{"num_hidden_layers": 11, "hidden_size": 96, "n_experts": 256, "experts_per_token": 8, "d_expert": 32, "d_shared_expert": 64, "hidden_act": "tanh_gelu", "moe_layers": [0, 1, 2, 3, 4, 5, 6, 7, 8, 9, 10], "router_score": "sigmoid", "normalize_top_k": true, "routed_scale": 1.0, "balance_loss": 0.000336, "balance_bias": true, "router_logit_norm": 1.0, "init_std_router": 0.0274, "lr_router": 0.00165, "num_attention_heads": 3, "num_key_value_heads": 3, "head_dim": 32, "vocab_size": 6750, "norm": "layernorm", "norm_place": "pre", "norm_eps": 1e-05, "positions": "rope", "rope_theta": 10000.0, "rope_fraction": 1.0, "qk_norm": false, "attn_scale": 0.177, "tie_word_embeddings": false, "parallel_block": true, "init": "uniform", "init_std_qkv": 0.0596, "init_std_o": 0.0, "init_std_up": 0.0596, "init_std_down": 0.0, "optimizer": "adamw", "learning_rate": 0.00288, "beta1": 0.95, "beta2": 0.98, "weight_decay": 0.0, "lr_head": 0.0144, "max_grad_norm": 1.0, "warmup_steps": 488, "schedule": "wsd", "decay_fraction": 0.797, "decay_shape": "linear", "final_lr_fraction": 0.05, "batch_tokens": 65536, "max_seq_len": 256, "doc_mask": true, "train_tokens": 492100000, "max_steps": 7509, "dataset": "wikipedia_en"}
Below are experts of layer 2 (counted from 0) of a mixture-of-experts language model. Rows are named router (the router's row for the expert), down (a neuron's output weights, with its number) and show model dimensions 0-95. Each number is 500 + 25 x the weight over its row's rms, rounded and kept within 0 to 999. Numbers have three digits each.
After each expert's rows: a language model's description of what the expert responds to. This comes from a sample of Wikipedia text that the model never trained on.

# expert 14
router:550490532510501537520434519491514481510503478534490468531514493554497462508461488514483517446497506490507483491494486471566518470495523502507484470517506561550513514507499483512481531482493469519492511507489476494484496466524514499540514530496480507516461504515506516501525528525496437464
down11:527546535515488473509487493532520491517507487510473501535510469500468502499496473506519487471494457454516503496529499463516535462496519492511485463519505509496522536519522521521487567476519482497552467453464505461497513513498489469510530475521512522451465495499546495439526493524484521511
down12:503567520475511531518512486543510495484496509450496467526468506510506484498519533480544500527460529525503494535524478452461504511477535441509507506534542476473459522544506503513448494505544516526491516509482510494472485451482482494504487503507472511495506506512500475466492456504471518505
down13:501481457516501512513516518512493535508486505465494504492486499463525461500528515519485511535505510465519488517519514469459523477500469512493464521462522480501503549502579500487552466535514517508454459474511520526523525548519466517515468485483532484478509497461471504502503505461475501458
down14:527526491508498508467539466502489537470525479520517471520498504541517529512519510492477537470491474483505474519481506450527516512506513501516490450516525449485449448524518489505488521512513522502521529495528455547492506467487510529513468516485453488497500525503481473473539443522534505471
down15:524502526507489548491488503525500520490485497535493470513511536494543466520512483481485496476504488457479507499517515482499529490512540525486481487553544506511480538533476454540458467482509507478508457522448476482483516521473530461531494520486483511498509552471490540528476473470454497493
down16:554555517452499512485545524509500543502546510469482527520484491486490493494491500508446471545497477495507493521528561447487477457460512499487489462502494510484531487516505514466502495527476514504517474527539530503475533440472467511490502497520528486483504490485471498495521491511516470492
down17:495508483474507512488489518540488504480498547481553496505500492546532492536496478532495533523523533501503448465517530547474482510489500510502461468502475494476466460519454478474500504527561504505493477498500476452548463471503525483496461508487485462476528489528520523499544494489507515504
Given names, foreign syllables. English first names like William, John, Richard, and inner syllables of foreign names after a capital, such as Høyblokka, Gönyeli.

# expert 43
router:524501488505458491480514487494494483465541522499482491499501515491472530501505513482506497529540460467540455555539500526527516515473555553532507495528507499548516505521467517547462518513489503505496460532469495475488503496475514533472515527480519506497460461481492522473474492463514468479
down0:467512519501514526514524483482521526495558500524518503529530514472464463481478518513491527507548469510522508467482509453494426507553492505501500516548489523502501473500479511513465515496529531500500514480501493491480477476510454506505527521449451493474475474510503485535502513511528483441
down1:525536550415517491491511510500451504519497504509487482493536523478514552516455509506499491510504501542494499510497481496497479472502490497488496491525551517514486554477512460508508528523506494473461534515477481481482486513521499561527511500475516526524512464495456490507455498499476463456
down2:467491525530521499532539482536496494448425483512492459495496497505574455511511476499509534480532493490483503524496486514511516493467502478547520460529524444482506501508492511465539470456463501546498502506557494497507492486507498469505483517468488509518521513479507511502486507499505471512
down3:483524500520461487481510528519490448522506499485472430497492509498485518511517553519455548517502505524478509540469507475505486515535537506481489489470437467500542499509515521455479477503510521479494535479506499522493490492515509509521517481460460523467514487513530525475469503526557481498
down4:511533491525456487476511545519471530520520487499496514428503512521492484524462535490494492492440462509461524519530508469508486543475525503480519500506476482435522512509542532523492498512451496469510508544507493491511485463514505480526514512498523498484522490506463493532503513491516447534
down5:469486539467496499480505496440463535492496523505510458480489506482524482456519508501479546526510534531505503436533567498500512479513553502500464502515526520514468437487508520496518534498487519501527496451498515502512497498451494542500470487498477492506464517502509504490521483520536490492
down6:531506493517496467506485462512539498456470465469486532518501516501517521530513457425531507526497539509530453482547504526468506500529509481545493467518515487499473538474492477459515462518516482464516479490467525481463512491509475523547488473540512513506507532497512486498474501505498518497
Closing brackets and table marks. Closing parentheses, quotes, brackets and pipes, plus digits inside codes, in lists, tables, nicknames and identifier lines.

# expert 38
router:500479512499485479461502479506507473491533501491505493514506471494438508491480507489487504491536457480549466520496522507539473511482562520496514487528490466527486526492462509505496532486486504513483507483466514481461495528548534519520523479450488490517457456481493518447519494492567464490
down0:479480508496515494475467486480515498451478495495526548575478499432507484500546489475503467498542483462550511495543526466496497511515501483504469506540504483526510511506476513486519452510495454523503507478481511482438483499488503537497498515528521476517519477514513532520508528504475529482
down1:515504445496471496512482506526499515474504529521500470519533500545482460474542497529473560499512460515482495477438552535505487502496464503479488484472538551507523467514500518517510499498484512502548491522507487485492536496492523475491497499473487468499511527516512498487499487535532434459
down2:468509502517481482488471475511489530459450535558525512485496489486526484440537501513504513517483480451540452506507508491495537459538496507500483464548498488506508507469489492505522453464544500539504497488507508511522496491469508456538491511501520516468520484490531523481472471539499535507
down3:454468521502485500549513499517467461516461475514506495474525471488493512512495549510535493467532518512487480468494498476499446515490508540488483510528523528511534522508503540494518531526478496494496514496489498463481506506501437503506529507543504470474489560443438516530507506482479501491
down4:502474488530446469510508491458449511497515502504485488496507507555489540531523523455490477490494465499508527519524496469510440515504562504531480466464473534465501491514542550509505539487484495461518515523501524520533516482501531488514494482495502476489503436522473490506494515480492509517
down5:491473460519470451491503505505438519483490505537442471469465538547482500532481527521518483508493477503512506523561536487485534512482523497541525463508497508476505484505521485491524484510520490513527528472493513484533519495514488469487496535519485471506525463489497549477512517492465477550
down6:469495466562463502508488495480488495471477537473513529540491484505511474460496539517536500504473500485509450485489473516523506507537498472512466493481489505517485496456529516496480512500541537496555440527513479494526529517480473501487507548508522532472491493500446526503477475525509535520
Table row pipes. Pipe characters starting a new row in wiki tables, especially sports squad and results tables, with some cells like up, there.

# expert 26
router:503509459494481471505459508474492468539467521517511477536509456495462545511534491516494471517524520489500482512481520565487530500503502519476460484513496547509519512477508471466522486496491483486476510535542483480477521490526501485530498526459501461477575481483543516535497492496515473483
down0:509497486498494452523570485487492504495455503505488513513514459512442495465500474498486520516529499526488514493484481516478493509473517489473482523537558498477489509507563540540531459511494452495453494535488511536493497489478474496492503473534557491510495522496464528519512501478490523529
down1:499470482514485521504530437493448455486493510469448485494461488464504473496497504475466544508513537515457499513527507497471471502503507489495487485499487477504508510488536535490546504533469531533503513499553502496556525529517491490508546470500455510486508508512555486486515502515522538496
down2:461510515530480544535471533503496467485512511506514482533525487521473517547532496491516473479565487491523524506515505489495523467518523511500503486465499522515526483531492477480492514499461478448514476470541477491483531501480482492482518455530491436514505542512469527519513454448507493495
down3:517551494521510470515532490543484528490488485486494499485507511517475493459532501497449522495465554495500511506475489535524501527493535489443491531493471509485517504482476490509469462519527526483481510502488503519547473519489459529550488506488535472452463512459494484549535513458488498511
down4:533529504519510500487525515468525562494490509474482540527474452491513502488479485470477479508499491507512465506499464516493502523471482502503469542539488523477552525470522507471484509498458448498550530504503517551509546468459510435482504522519474489482472528491520498497476503520500497486
down5:531487484524475514481503512494502491420507513493469544502506513520497518467510517533493513497453490490545499484505498496472459541511515494511483461478502450488499520461538474511505518490487498502521543541549447528484533468462523476514494480502499504532503474546487520517469491509539467478
down6:514508470466517520515438517513497528519469471466511491517478463547536508541531475508483523515523485506517502476510473517464489496501489510482472523467522532512550478510482467493503516499514503494523524513520504481499548464495478534460485488481465478484471544528528506523530444444517503516
Vowel-consonant name pieces. Short pieces like v, ab, ad, ig right after a capital letter in foreign names and words, such as Ajvazi, Avignon, Ivković.

# expert 20
router:515501517483481512510514488527489485496534473494502517463498494498484460561485541488490525523504529481484484483502471490475477505510506505471517486527547523554523501481492450498498528485473509494497531551484531468469487520482484485494504554525458424466471498497501505519533480528543488463
down0:481490479490501488524508510490529500511483519508547466482507502506476536484466504497532541464488511532457456540480518505520545467494459511490498523523537497470470507533511524481492486464518444524549495507522509471472527460511533514510459510494492511549491453519486514486488527455474524499
down1:465497507469536489498515514504478519480461475494510510484502499492537487500467533495498509517503538501473494501487490463538448502527525533574530475501492455464485538487526455544483504506510494468452519510508474472539494508525495486494513447476503528525472500546511506473513517540528481492
down2:500504533528516509491529457481499507495487473495508488502511474450494497521524512484503480518509524529477518503534472495526463455484529518490503545461502531504481503486509483494431488544519473546513457514479527535515456447517539478512507482509491530513499456481505522463526470555503498504
down3:504511539518530488524505496514552447512505462468494497491514502513497534517505503505482488490547510485518458493495494503483438514513506495524482530471474511515486492492574549565503481498492527466503502462475485475492486455486508513518479476482519492459488459517490515485513560515469521490
down4:525501518508485481490528475461482508488538511511503509494489541489509494518510510438521495435489520549478524522529492490450498487511499532480502499532432498551504482499476488488514470519462439528473497505536509487541510490516532498497490537478512555486474547485507492488479477495504492511
down5:507501493486489545481511517529478485489526554476504533482490525513509520485500476429513461504511498503523508510509476450511490505511522474447509468515530506518533474536531466571507539516490509473441502535508476477489504490504477492529462495508496489485488537529488516527505510451464501490
down6:506526520477537493472536493485462484447489552480460550478511493511499492521512511423536512498543518489468493495544504504491476524531495540478492489532483503502504506498453490517489522539479480484491526490504459445484504475490499475538538539490494530488497515515526513485508508527472485477
He/his pronouns, h-syllables. Personal pronouns he, his, she, who in biographies, plus h-containing syllables inside foreign names, such as Deshpande, Yahweh, Krashevo.

# expert 29
router:501536519489466526518481518516483506485497496533487496490524497508532468459487487528543533465510522477461485495511523447540486480468493543506499524471480495512528487525495515574495526523508517476516507464567535521481508506455488478486521508493454484486482509503479464459538491503477510517
down0:474485538458496524492518452515515464467532480496497508488488490514493542500493493497530461508493477477489493520504537499449508523456519486495476494542453496463497530523546479491480546508514496506542527502503507509490501486504524538499499482502468478491537540508517480484436464508534563493
down1:474484542454479519488507535516458544517495512523512546514515550559503482476475477491492526490497511521468489486521514511500484507476497515511512458525515509478479472524444505497480524456500478517469549513477524455552474504494509473519512532509511496482505492484532468469479532529479479467
down2:517513495503498488486500480515532488492484505457489481477517493479500537489514536434533501518492474465445498518555514484549520507481491477505486476523461551443514496523486487561479480454469505504520514493523478469492508476472504517515534505484500534524527463487511503545496478534522503513
down3:481495535481502482476514524542477479440500504524479499475517537502532532488500485419539477516533475491485455498557499493517518507496530523496479487474490503512504484519502508553507509513476518452494478461530483496444515510464486535488508508513543535493524480494479505460473496496500518510
down4:512462486501494502486474475524503488517484512496509544497514493502465522497481554521531485538534478484505481516534529503541508499460471505476488472458516509467510532483499510570504487539507509519515497519518500506517456491536517532482496459478484512463501449469511474474450451494528545506
down5:489537503527469480492529506510542471538501458482443480470469497477526498508490567503508520451492512519495499495535455493501440515527446495507477519499496489482490548490512490514483475499526478515513515502502518502465545510529481458505494470510478549481550501490504486514517506509544486494
down6:482506478497496451520499494496519545515485485507514497512496526518496537506452501467504520531484492511505490488549452468483485513495473475471509504482484517514536551496494476478521448468465490539498448515489494468568509468505518455523508532512551469534516520523506542502519481501518487500
Song titles and names. Words and name pieces in song, album and person names in music and sports tables and credits, like My, Love, Your, key(boards).

# expert 33
router:526453531506490465458519496496451479490536500472491516536525512496467497520515501490520485499501482468542479547523486518514511529496541563549512471515491477511501493517486437531490531527519495519486473492473508466481479505469519544463502504469555489503508493498518534467506495478512481482
down0:480446490507483486514481509525457480476474505521484473470463493486492518513497543429493525518491492532455504493528499502489455495555550503521524484529495489481519495507478523507479494515512519514494463504522556520526460489464490490462471497497559530518526499539488526529510531493514497502
down1:519509468556493502502530532523503460514522501469480487522525483510508511505500498522474473471518491461517473572462511507494526490494493537487493470489426502501467509459526550483480526507483456485515528494495512505502488535515544513469554464460515509508500500522495493505468462500492526500
down2:522499485508496522494505503503511497538544502513484495511484507525468511498524524538489515479474517502437497511519490496475525508441482523508502479516544474489448473495518478524489528485513509531475533526531440469513512452520494479490542511495511456510456537508490528498557511443492493474
down3:479499509510510478555489539555468472471515475514453542502478502487522504493538496440518447521485509478442544537545521494484516486507483497503503516536509501491527501472516525539511518479495525520509511454491522494496471490512491496490519502500549452486472515470474473489461507510511504491
down4:513518468508490516541490499551477511481515461486519505465508477470476480456503481529448509473492525456527481468470488495487490487518525555542468499462477514506521496494492503482542520533514444477531505506509494523538516546507523503498503475558502509473526482474492491492468489521549501496
down5:507494498509500514510486534500499484560505534509502534512552533508494527470487462503536459500479485518423458525519490468497519472487466528503499454515530471491478502457509500573531516477486517498458499554494471466526467490514495477488525503505510517517484506520478506500513490480502477493
down6:472509526488530484503471503481518510505466507502499486488532552456496521469469474529540511535525520508457487479482506506529507474508491503499489447484482512486507533489500504461490432508527477466475551508508528468498495505542502520544498517507432506499514544530532477473505501527521475480
Closing punctuation. Closing parentheses, quotation marks, brackets and table pipes ending a phrase or cell, as in "(3,100/sq mi)", '")', '".'

# expert 5
router:506495526482459477489503490532507529459522516481487472478493535477473499474482511451492500545542498493508485557555520499470480529465499503497486505511494486518524549464492538533460492528469524509520491495482493540474524490520509546444526487526516456523483517499451510517494492492511524513
down0:540515475496482523479450455498555495526521500494475533510521473481497498527500445498481490516494522491496473481515474529491502548519498458499514490500496506483475522475525509517526488465535490476496516563522527477511559443448492509504515483522465513500497497480530473479518518458521515524
down1:492480502503489502489514521515499513422530517499501508493503491499500523466491487471503489496482509512478539500509484478479505485505474515508464479500480489533500504507527522508481498529454479507504481476489465558399486543515516541452507485483489520505524511504521519478551471501532567508
down2:534500507532497504509473474527543545526536488530516483500513491455470531508471472542508460505481491511508445509496489499498468466431550510508482503504500457478492510454511463488511511490545471512498526533487487476539485502514516512508537447496483531539514527506516481501515508471507479507
down3:510461508536514484518503494482482502522479538459486508546456479479501482512502513545480532508511479512525576527481474500492500494523496491506483488495467544540498448509511508502478519512487507543449490425499484524521506493484523517472517513533481528502487517517484463441511503518497472497
down4:508525484483490487477517473465539520552494542532529499526496462520509533526482480481492506500482468510538514515486488502478510504501517535501479513485504504497455446501540497465489520498539456430524504521502454483534526488472568481515502515491469501489527512531496479511483462466513492514
down5:478493529517478484492530525495478522384522498487468514531502503511513489467468502451497468511515493529491505506561490483487482476513496489514494505506485492511483509514532538506494535518463483479488460506504502527422517495524498523486520482514478473518488499495531528514518486485537512536
down6:512507478509526516500529461492511519609442510498504504532507498510541519518507500553489498461487504467496520517409504517514490490509495522506517479475515528464466494468516495497484488505523508506508485477495522478551513506473539479495484520498495486475494467509484473486497510506514490460
Line breaks in structured text. Line breaks ending lines in infoboxes, lists and after headings, such as after "Molar mass" entries, FIPS codes, or article titles.

# expert 21
router:492516483519480464493542484464509515440491531488492488458490542476513471518496528441488530542537507493537486522549504479470472489477555506521486515514523464512485520462494485512482500507477509522518496533488496499486520511526522546473512480512490467490484514464485489509526448450494519479
down0:490513512510538491489474539540503511480491472470555557474495508538460513524448467446513559495468506479487447492479505496480510500500476482459527555451458489490493535509520486516481479504519490467531494535481523496484500511499513490504517497500475501533513487499538508526494507510526517513
down1:465523490510494525528504464513433480470508504515478509488503520534528516491527522471490504488556495515517494522551530487502503486490462532465493504503485517537511528460476470561469491498492475453463482509525515529503497489522527474535476462483513437486508504497478525501487478494503540469
down2:514495504458511481498489547502513477466530476490528536492490497511520507488537473512525470520559504510544501503463517506478475537506512515471510490539539535517499499491526496497494469480532502475477516480502506487430509427446495487491478473477548521508536481491542499490531502483504484476
down3:505499516527455496478508511460492464468488473524449499481495548527465485490502498473531496527486524516520499510551488548489503501519490536503476506498490468551496522472483494531471469482500479473504527503452544507546484491532528505496528487495548452475509504462465520484506485541524489519
down4:475455485443550498474505544501462510530448510540467489521495511477457500526511506466476538456547472493509490517501519510507471505466500460479510519494512510555467465481513498488478489492501541515528539480526481508504472514511516475547497503503498531525494494522489505509535532529500500471
down5:502481487456558484500479497467478499473507443492556488505527529509445491521496471458508510464543556497499517515510533515527538497464505497467492502494499482494505489481513490448481527495460505509491509485507523476489449533510526491500524484497519527468535476519523518507495536541491538489
down6:526489500520477444506443509474517524497489478517506499485513478507443487541509532509527514490524502507474473474456516497465527509546518474529475489518477503530484538507507473469506518519500513518499488516499510498546483493474490494482570497558534527517489478519461496444530495516506469479
Space before numbers. Bare space tokens before numbers in prose and tables, as in "in 1984", "had 35 members", "| 2:00", plus sentence-initial Rep.

# expert 50
router:514481500501479475511518514532485520434536491508497509461463549490474522510488521447487486543546473493518505516564501488458478524482548502514500510504501501517529534474496492522492500483459533527505515526512485519453501476521513524454542470529497480536505503465471522514507496486491476525
down0:494500491502538522509508484465491517612461499496497490520492471504490501512504518558512505472497506472507508515402525505506521489519506521496513502513483508476473460493487478486493494510512481525509486502536513505578506501479517465494496530480485507444477482503488502497522485499485515486
down1:525494500483541509511492473473507488594482513486504515517513487485508505511528505539510508492506520464501507515392487501495504490518469504516513496510504505475475465496488475475485506491522512524512508493521496494601495495490523464500508530490492506433487483523489499491516503488484499480
down2:518498484528511519481519488484489524587501518493503516526511469501465485508493518569499498471483496493512520497413496507506501487501536507494493512502479504477474446515532475467498520505495459512505519525519499494561535503479527458492512531481483514433496460504495496504519484498475496504
down3:488498499456473495510484501530501459422497517495496493509501534509536479491490495429511497529513499528509491500582476477483509531478476484507504501516506503504546569494494508510496479460503525483489497506485505476464493507492484522464517470531533489532507529504534472503454529496528504529
down4:533502491478475492530470488514515501432509486541503494502480511529490513513504456473489490544497494547492462485570479533513496499487494491507474476473511487528504565511492543510527467517514522497479506508456516487458502486487502541489505447525478473560495550495512498482474495498495500505
down5:500529496503493506502512508488485517507484495496509496469478490487497480473525503515518470540481502477485493470504470559555483491509494495537521490468461558495459555488491534510464491519512549509521466529479550465546488525514497529529495478490507463544493461467476503516509514506496459455
down6:464490531508504551523515456474494464429499491534510450500502529534524518486466484490502490523502512497505463510517494460517506492523503501478504521522502503496517523504498523512459543523526511467530494484527502507443482465523534519503490464542452452460473527481535483496519489491525503484
Line breaks. Line break tokens ending a table row, list item, heading, or paragraph across all kinds of articles.

# expert 56
router:519488474503504529497475544514518452527509508512545477503481504529438449526474490513517501503512504513498486527480513504524520480503502437501502522519486520543475461481504487483488509511496506461461458501528483479531484512509507531534435555504506525523514499548460530530487491505505470509
down0:457490487490494521495473478525504494490481510540492444467509521563430486500484459517525520475489501497480508529478507556501519507500527508457520508475507458512503483491464499511465511501479505520524526495498481469529529470512520564529497493490510505535508480488488535511477534513461548519
down1:505479464473457518501485490464507508487480526522499516522497502546531493450515517504498516534496499473517477508465462530449471509524502522484526461521496545504461556528524497489530482512495539490471513481482507523532498489519496533485533496491489544493493498478528482446517467455553478495
down2:559473507498482532466536487534485465469498489485480510506507489520473485472486494494470499490501493516514534533496474520546513501492528495476485495512504512515537527493464507503537480483445540530506504495486484475540510504505459528467488584506481513513468495465538516465484533466466527516
down3:506515498515439520530484478525478505485534509558486517484495494502479535470505507475478493478518479465462497529476548493492523472485509537513521459506503490514531498523533510471510482472523469513494533517483521491498495538507529528484511542505476432556511491480492509501488515478480427499
down4:489498522472520562441494486488435533508502519517482457499504513491506486477500526501476499475481512477467466506507500494481497486517499534513507530473499526475560556484514499487503482488522484499501478489502441509541504502505538518501498487534470518515468502461507483554542533464510538482
down5:471449498517528482497507513529452518490489483486464471481488483503475485511484507474536482531528495520517544491497515520527513485508491479541489530478488508467538510486449476477500538504488487518531477516535493505533521491513493568545513481474475518555497444453484535481471519498488517505
down6:527507523476499488522477507498515513516504513493439512491473471537534522505482472502501464448521509503494523521496527500515504559486447512481542488505463457487537512504510461466487529522501493498432490503487496498513509464530477495484519474499526485548530567479514505519461519497485523502
Consonant clusters in names. Word-inner pieces like st, k, ik, ov in Germanic, Slavic, and Asian names and words, such as Jakobstad, Strauss, Thai.

# expert 35
router:504513498492494469467500496459485516486491532499454448523504534506511520526502519498493460522516570483467518478512476528496486493454552480500532497495504506470493498490504500543499523520521515467464471500514474541461468521514489486559469459487549482496533498495453509517499497455515503509
down0:458453501475520496523503515513490521537501487489464468489517523497501488520528529455499451535528458509523495483508507500510512540505573489510487490513494492521509493511538466501492485472452483477523513498510457473517517530465485514516509485542493518514483477486519575501456517528465469505
down1:482494509525469484466519520561503536509517515485496460541496480482521517487464498469507486505503515490466488486549497502536498478484458481510469438504489513474526525548500512437482522500516562482480522507528508525503496494504495519536489513485463491550499465542469465480506498496528495487
down2:500474493524499492483546472492515495507516502521498480509503512461509527456545452545522529458502464485530458503508471501466534526480487456538495491476523475531510515551510482502516462494479520565511526542513469476514512469499487488504531480465478543501492484474497525523514470525482484500
down3:475527474549481515484511531510488513490476519538480500529480490496495533517516505503488522460523487487430506484562484497508523533489487484500529479489524516480475499452502492502464495478542533499488526503450493509496494500455555545511509497451480481489513509489448502511554482531512503475
down4:516501482493512514504482487513485535534484506458531465515498501492520516522506490473491495499548531489491480482458498504470493507490461497479527509478528568490501481482528478522526503430469537495507527470465534497554469530466470484543478504522499492482494533527477523482482515478510551537
down5:492471519513504514504517515461533506548466502475476497517495518481481504524516540459488541526545496459493494493498502478534462504534456468446510523514524487509485520487524486507519508480450450479503482540488526493548448501526507493503507481510516507534492485511453476513536463518481488536
down6:505530527452514542521515503518505477491494525469502461473542495526497507477503501507475502476519522511530473515497518463539514505454520523467481521522507504522530454503487446487471472467494517509535486483543511490466552450485513499472464488505504499526482549474522473532490459536491501491
Ordinals, counts, superlatives. Number words and ordinals after "the" or "a", such as first, second, two, three, all, only, plus superlative "-est".

# expert 53
router:505473530501508523529533440508483500492523524503431474483520513467486478549542559487509528514512512447448529505499497527478471500527503553533460509487536478494506507496509484504464489509519502496490536530507481505478491522495509488454470501467480506506504499514470491506504546498523504456
down0:508510497505501515521525486476507495518520510488496483467456546481505514491527529543545501487504499487492522493526500524525457474525478462492511491493496457452490478526517484475510476525490518503464531457479501471527487523477499526559471505528544484481522425543471534499494485515483530466
down1:524517515526533489493497495498511504483538455445526496531509469502517473497506524512492503511485498517487479503543514511477510455507506541520485515543503488524497498491526480432447479486503494517510506531508526422518507506499437501507484489468476517516508523519484502514507475576482460506
down2:480472510516487491496481468496511492512511516502458519482526551486506516516505552481552461492487564468461463499502544515477498513444472482477491465542521476501502476532463490488523495478517475478491567458496484542492514520479527518524507531505490487493524530475487490511503486521516522480
down3:537473566452539544478500499541542471492514465477526499503503508487521475505497474515481500516480480512517466497464464496494484509483511506498494502565537486520501491485508489561491479546539478450487504511495480523534476476494487504498507530484508449496488520494491511526522465488481448503
down4:522491497501524538424507471489510531488547508512551504499487521499495544459514498550496504508498473503502493481515493486543499499464479469473521526524502492486483473474535485505505481474527518498553464533501448520510470489506483471478510513468515460539481539529558497480502484473506495495
down5:515496493490477503493528472545474451522515513480462518492494550471544491516531524513518500499569541489498533509456495517475493519485494440488454517498473452463492478510506507484501540464483495520499554490521539498493497476487501518539476510498482505517489491512528506487468450520500501472
down6:498487511492497493493498521499486480503503451469520478548511542496465477454472530456489467509513508514494482484574496456510514527474512478491508507515483550491515528553487505478479527496551513517505496527484488492516519479517502467508562485508471530521512467482486533477506488529439491515
Apostrophes and word endings. Possessive apostrophes, "Part" starting sentences, month names after dates, and final pieces completing words like earthqu-ake, tru-th.

# expert 9
router:512526480537483460497510466499487521454459508479526474470466525506465482519472504465501536506514512492548485492532515468463499482478544505534478466514519457484492525452489489498466507500475486531507504498474486509486524494558519544484547482497506462492481503498462500497547463482503492467
down0:522501512455520570469450487499511492515470529540505494489498453488473487482496527495552491476515504479530495547468534520536531511477475473502445477474495486480470495478528464534502511499484477504522516492531480508482540497479523479506536509477503503531524484515522495550446503506493503511
down1:471512521502500560468487495505524468514493506510474444499523456507495538548472487471538459489512528486518480477521532489525493522464476505480540476487480507468482494473542486530525534543487472522472523498453512510493472528478501527513489455478499521531514499515497489471490519461511541510
down2:506475461490492500472513530497557525472497497505527485525469519477495490526450500484503506526493507513476482501549508464507479499499546530511493505524508422506524482499490541472496507521484485499513491477481504432460474515529535573521491492486483472493469502511528494465487492517540480516
down3:491494545508546535477512511494481477499544450475532479447497460538527538457476485477523467480500524478544521497473467507468523508468487512494519534440500491470479526550559510506505485477472492512500486535490517523494506484510489496517499522480530485463516514512488501488492491521477516525
down4:507498548482496500501508481519488534557547482446519505522455506503526483508487540477533495477464523473511465500450477523479516531504464514535511545509476463489547523518501483519486462510450491531521529535497486521495491518489448491507471491509508480511476498478499526528481503498471463489
down5:459521563508495572493475527516517446514517521479521511522506438509470494515488492476516498458529505505530482493485483477495519485477499511475490509491516521438499488489539490504517507483451456514518524456462504494514485501494484488504516503477547523484502512539507477533474542482512535489
down6:482489545468516564524462545518522499516491520502558483508519462501495518526466485505493518487484515516473488513466527496477522506458479526491487475471515500467448494527549479537487511526478462501526533486478469462487505506484531500502471509450527487477529491513549506502495479518489523471
Space before table numbers. Bare space tokens after a pipe or semicolon, just before a number in stat or election tables, plus minus, plus and percent signs.

# expert 54
router:473513478517483527508506500495511478499469478495465482579492447532495532503500513510509485529527511498483471525477496468542541477530548493496511516490504473480485472516451525508488487507471485527525511542493498506507473537516451456478487424525489514499489484479532518476504464517506515505
down0:529477501507528483565525501491511515469521483460506523511445530499522478513462546466484466476496489489523495507512469485512499507538478480490508517511529509515510538459503539493511566535502514511500519496464512493507467461495453484475467503506513495477518523469541459478531468501543484497
down1:487479490509485527508479476482479459443499542469520492517481520489502509532504518561534545519492499504463480548498513527479482504512477535434478498519480483471501499506507509535494493493471566482465473484552513532509498542516477508462496468508519487482505485509503503488516531517532517463
down2:527438485456525521525522525479520522483494512510518526497444463491478429553535525473494526462501495503520506501486537481494559486497507511512490503536508501492536508518508511473490454503476510500514523495538500517463500464499469476477532514487513508469491500507537475514466530465497484477
down3:458479483547493506513530485461519502533432515536479522508500521489517495517510562513454488506508501485522496475451516517453518475512537510528526511502476533499467516547497486474468488480479468472496461465499518475525481461518526526525487506539555487515484514503516499488511475495491515516
down4:509559474514489505510491518483530502505488519456500517505508521514482499472465496522510488505473545514494498543491504508506537512451483466462512541453535456536524524490502501519453494553502490511476531493486458520480514489551486520528480511487533466481464480478471492504519520475474530455
down5:507483485473490511529497548522496506544496499498494479510516448432498484500480540487514508518506559489478531488508526534501485499468495496529513478515473455463454451462474496462517478547488481524517542456494529539494474497501472493532525518509527503527539491476528502495501510484509517492
down6:485474509492455548480491544495452452511485472496488528519511522481479527513510527518505522516480464491505455526532530538520494511518491529536478517498496497474477515494483468497480516529449500508485456515498561471527509513472490502477521454527465498522516532495505551478458483532495509475
Plural and name endings. Word endings such as ers, s, ors, ions closing English surnames, team names and plural nouns, like Sounders, colors, families.

# expert 28
router:522548546486489505498482511511501493462505510478475508493503491495503469482448497516528475482521557506496479510527495461512524458508532553457514495521531450529466493496485471554524475491480484557504534494515489524521503481487520497452533479485499481465518498476504461490517526502485459521
down11:469524489515497511518483506532465490491449476441506519486519506463488510465536504467515496491479484514510539495445512509479458523514504495546508529491530480480461502497508514531467439499526540528449514510508492501488508560505487516493490448502507531476513477505512492501494501519554539513
down12:530495541479456494484480486511508517529462533554519513464496542513479488437480523473521506484478507518480486522476483481493484517508486530465508472532513510499495513424532515522529486497466483506516521493480495511522487533503505494502555467461505502483492470468510507508456524494533555512
down13:505505468465533505456516534461481515466521518527512526463470503512480493505476506492439568522495543556485475525486484472513512537500528476496524507448520549474535486494490499469506479459482497483528503477477522495533495511533495491529511490493460482484490503490493501540528517472527505506
down14:504516519508463482506531468480509456497467476492537530545484467510485521440510521484502495474483487531532494506538462470520461509544533534526519485514463515491546494499511489529493468501455513535492531480487513481514529514477527509483533499447501482508514438461510495498513509514500519470
down15:492451495503528521461542501461504526517519544496491459519524500472466532522491548475539504490467496487517484511532505473438521500477495508492521511524508517506496519492512514478473481524516473556495475479517490501547520433493548483466503488486481513489502505475497527480535482503471546476
down16:483495516481496505481521529450492521498519491473507479498493510505500493519518510497475541490495492538511511482462531481516496525496520486517470469479491494446500473540474502495490497460501533502473486480500567464558498548527469528519513453478463517479499476481499504479576541505482542511
down17:522565476525503515509507498494512532476497508516493494478503500463516481459478491505533494512487535492431522551515500505454492464496496497468472460506499453539505517490502487520491500496495487514506539503545469505494501447454558528482512529465544490506489484521524472490535496495520460508
Personal first names. Given names and name pieces of people, e.g. John, William, Michael, the start of surnames like Stew-art, Mc, M-iller.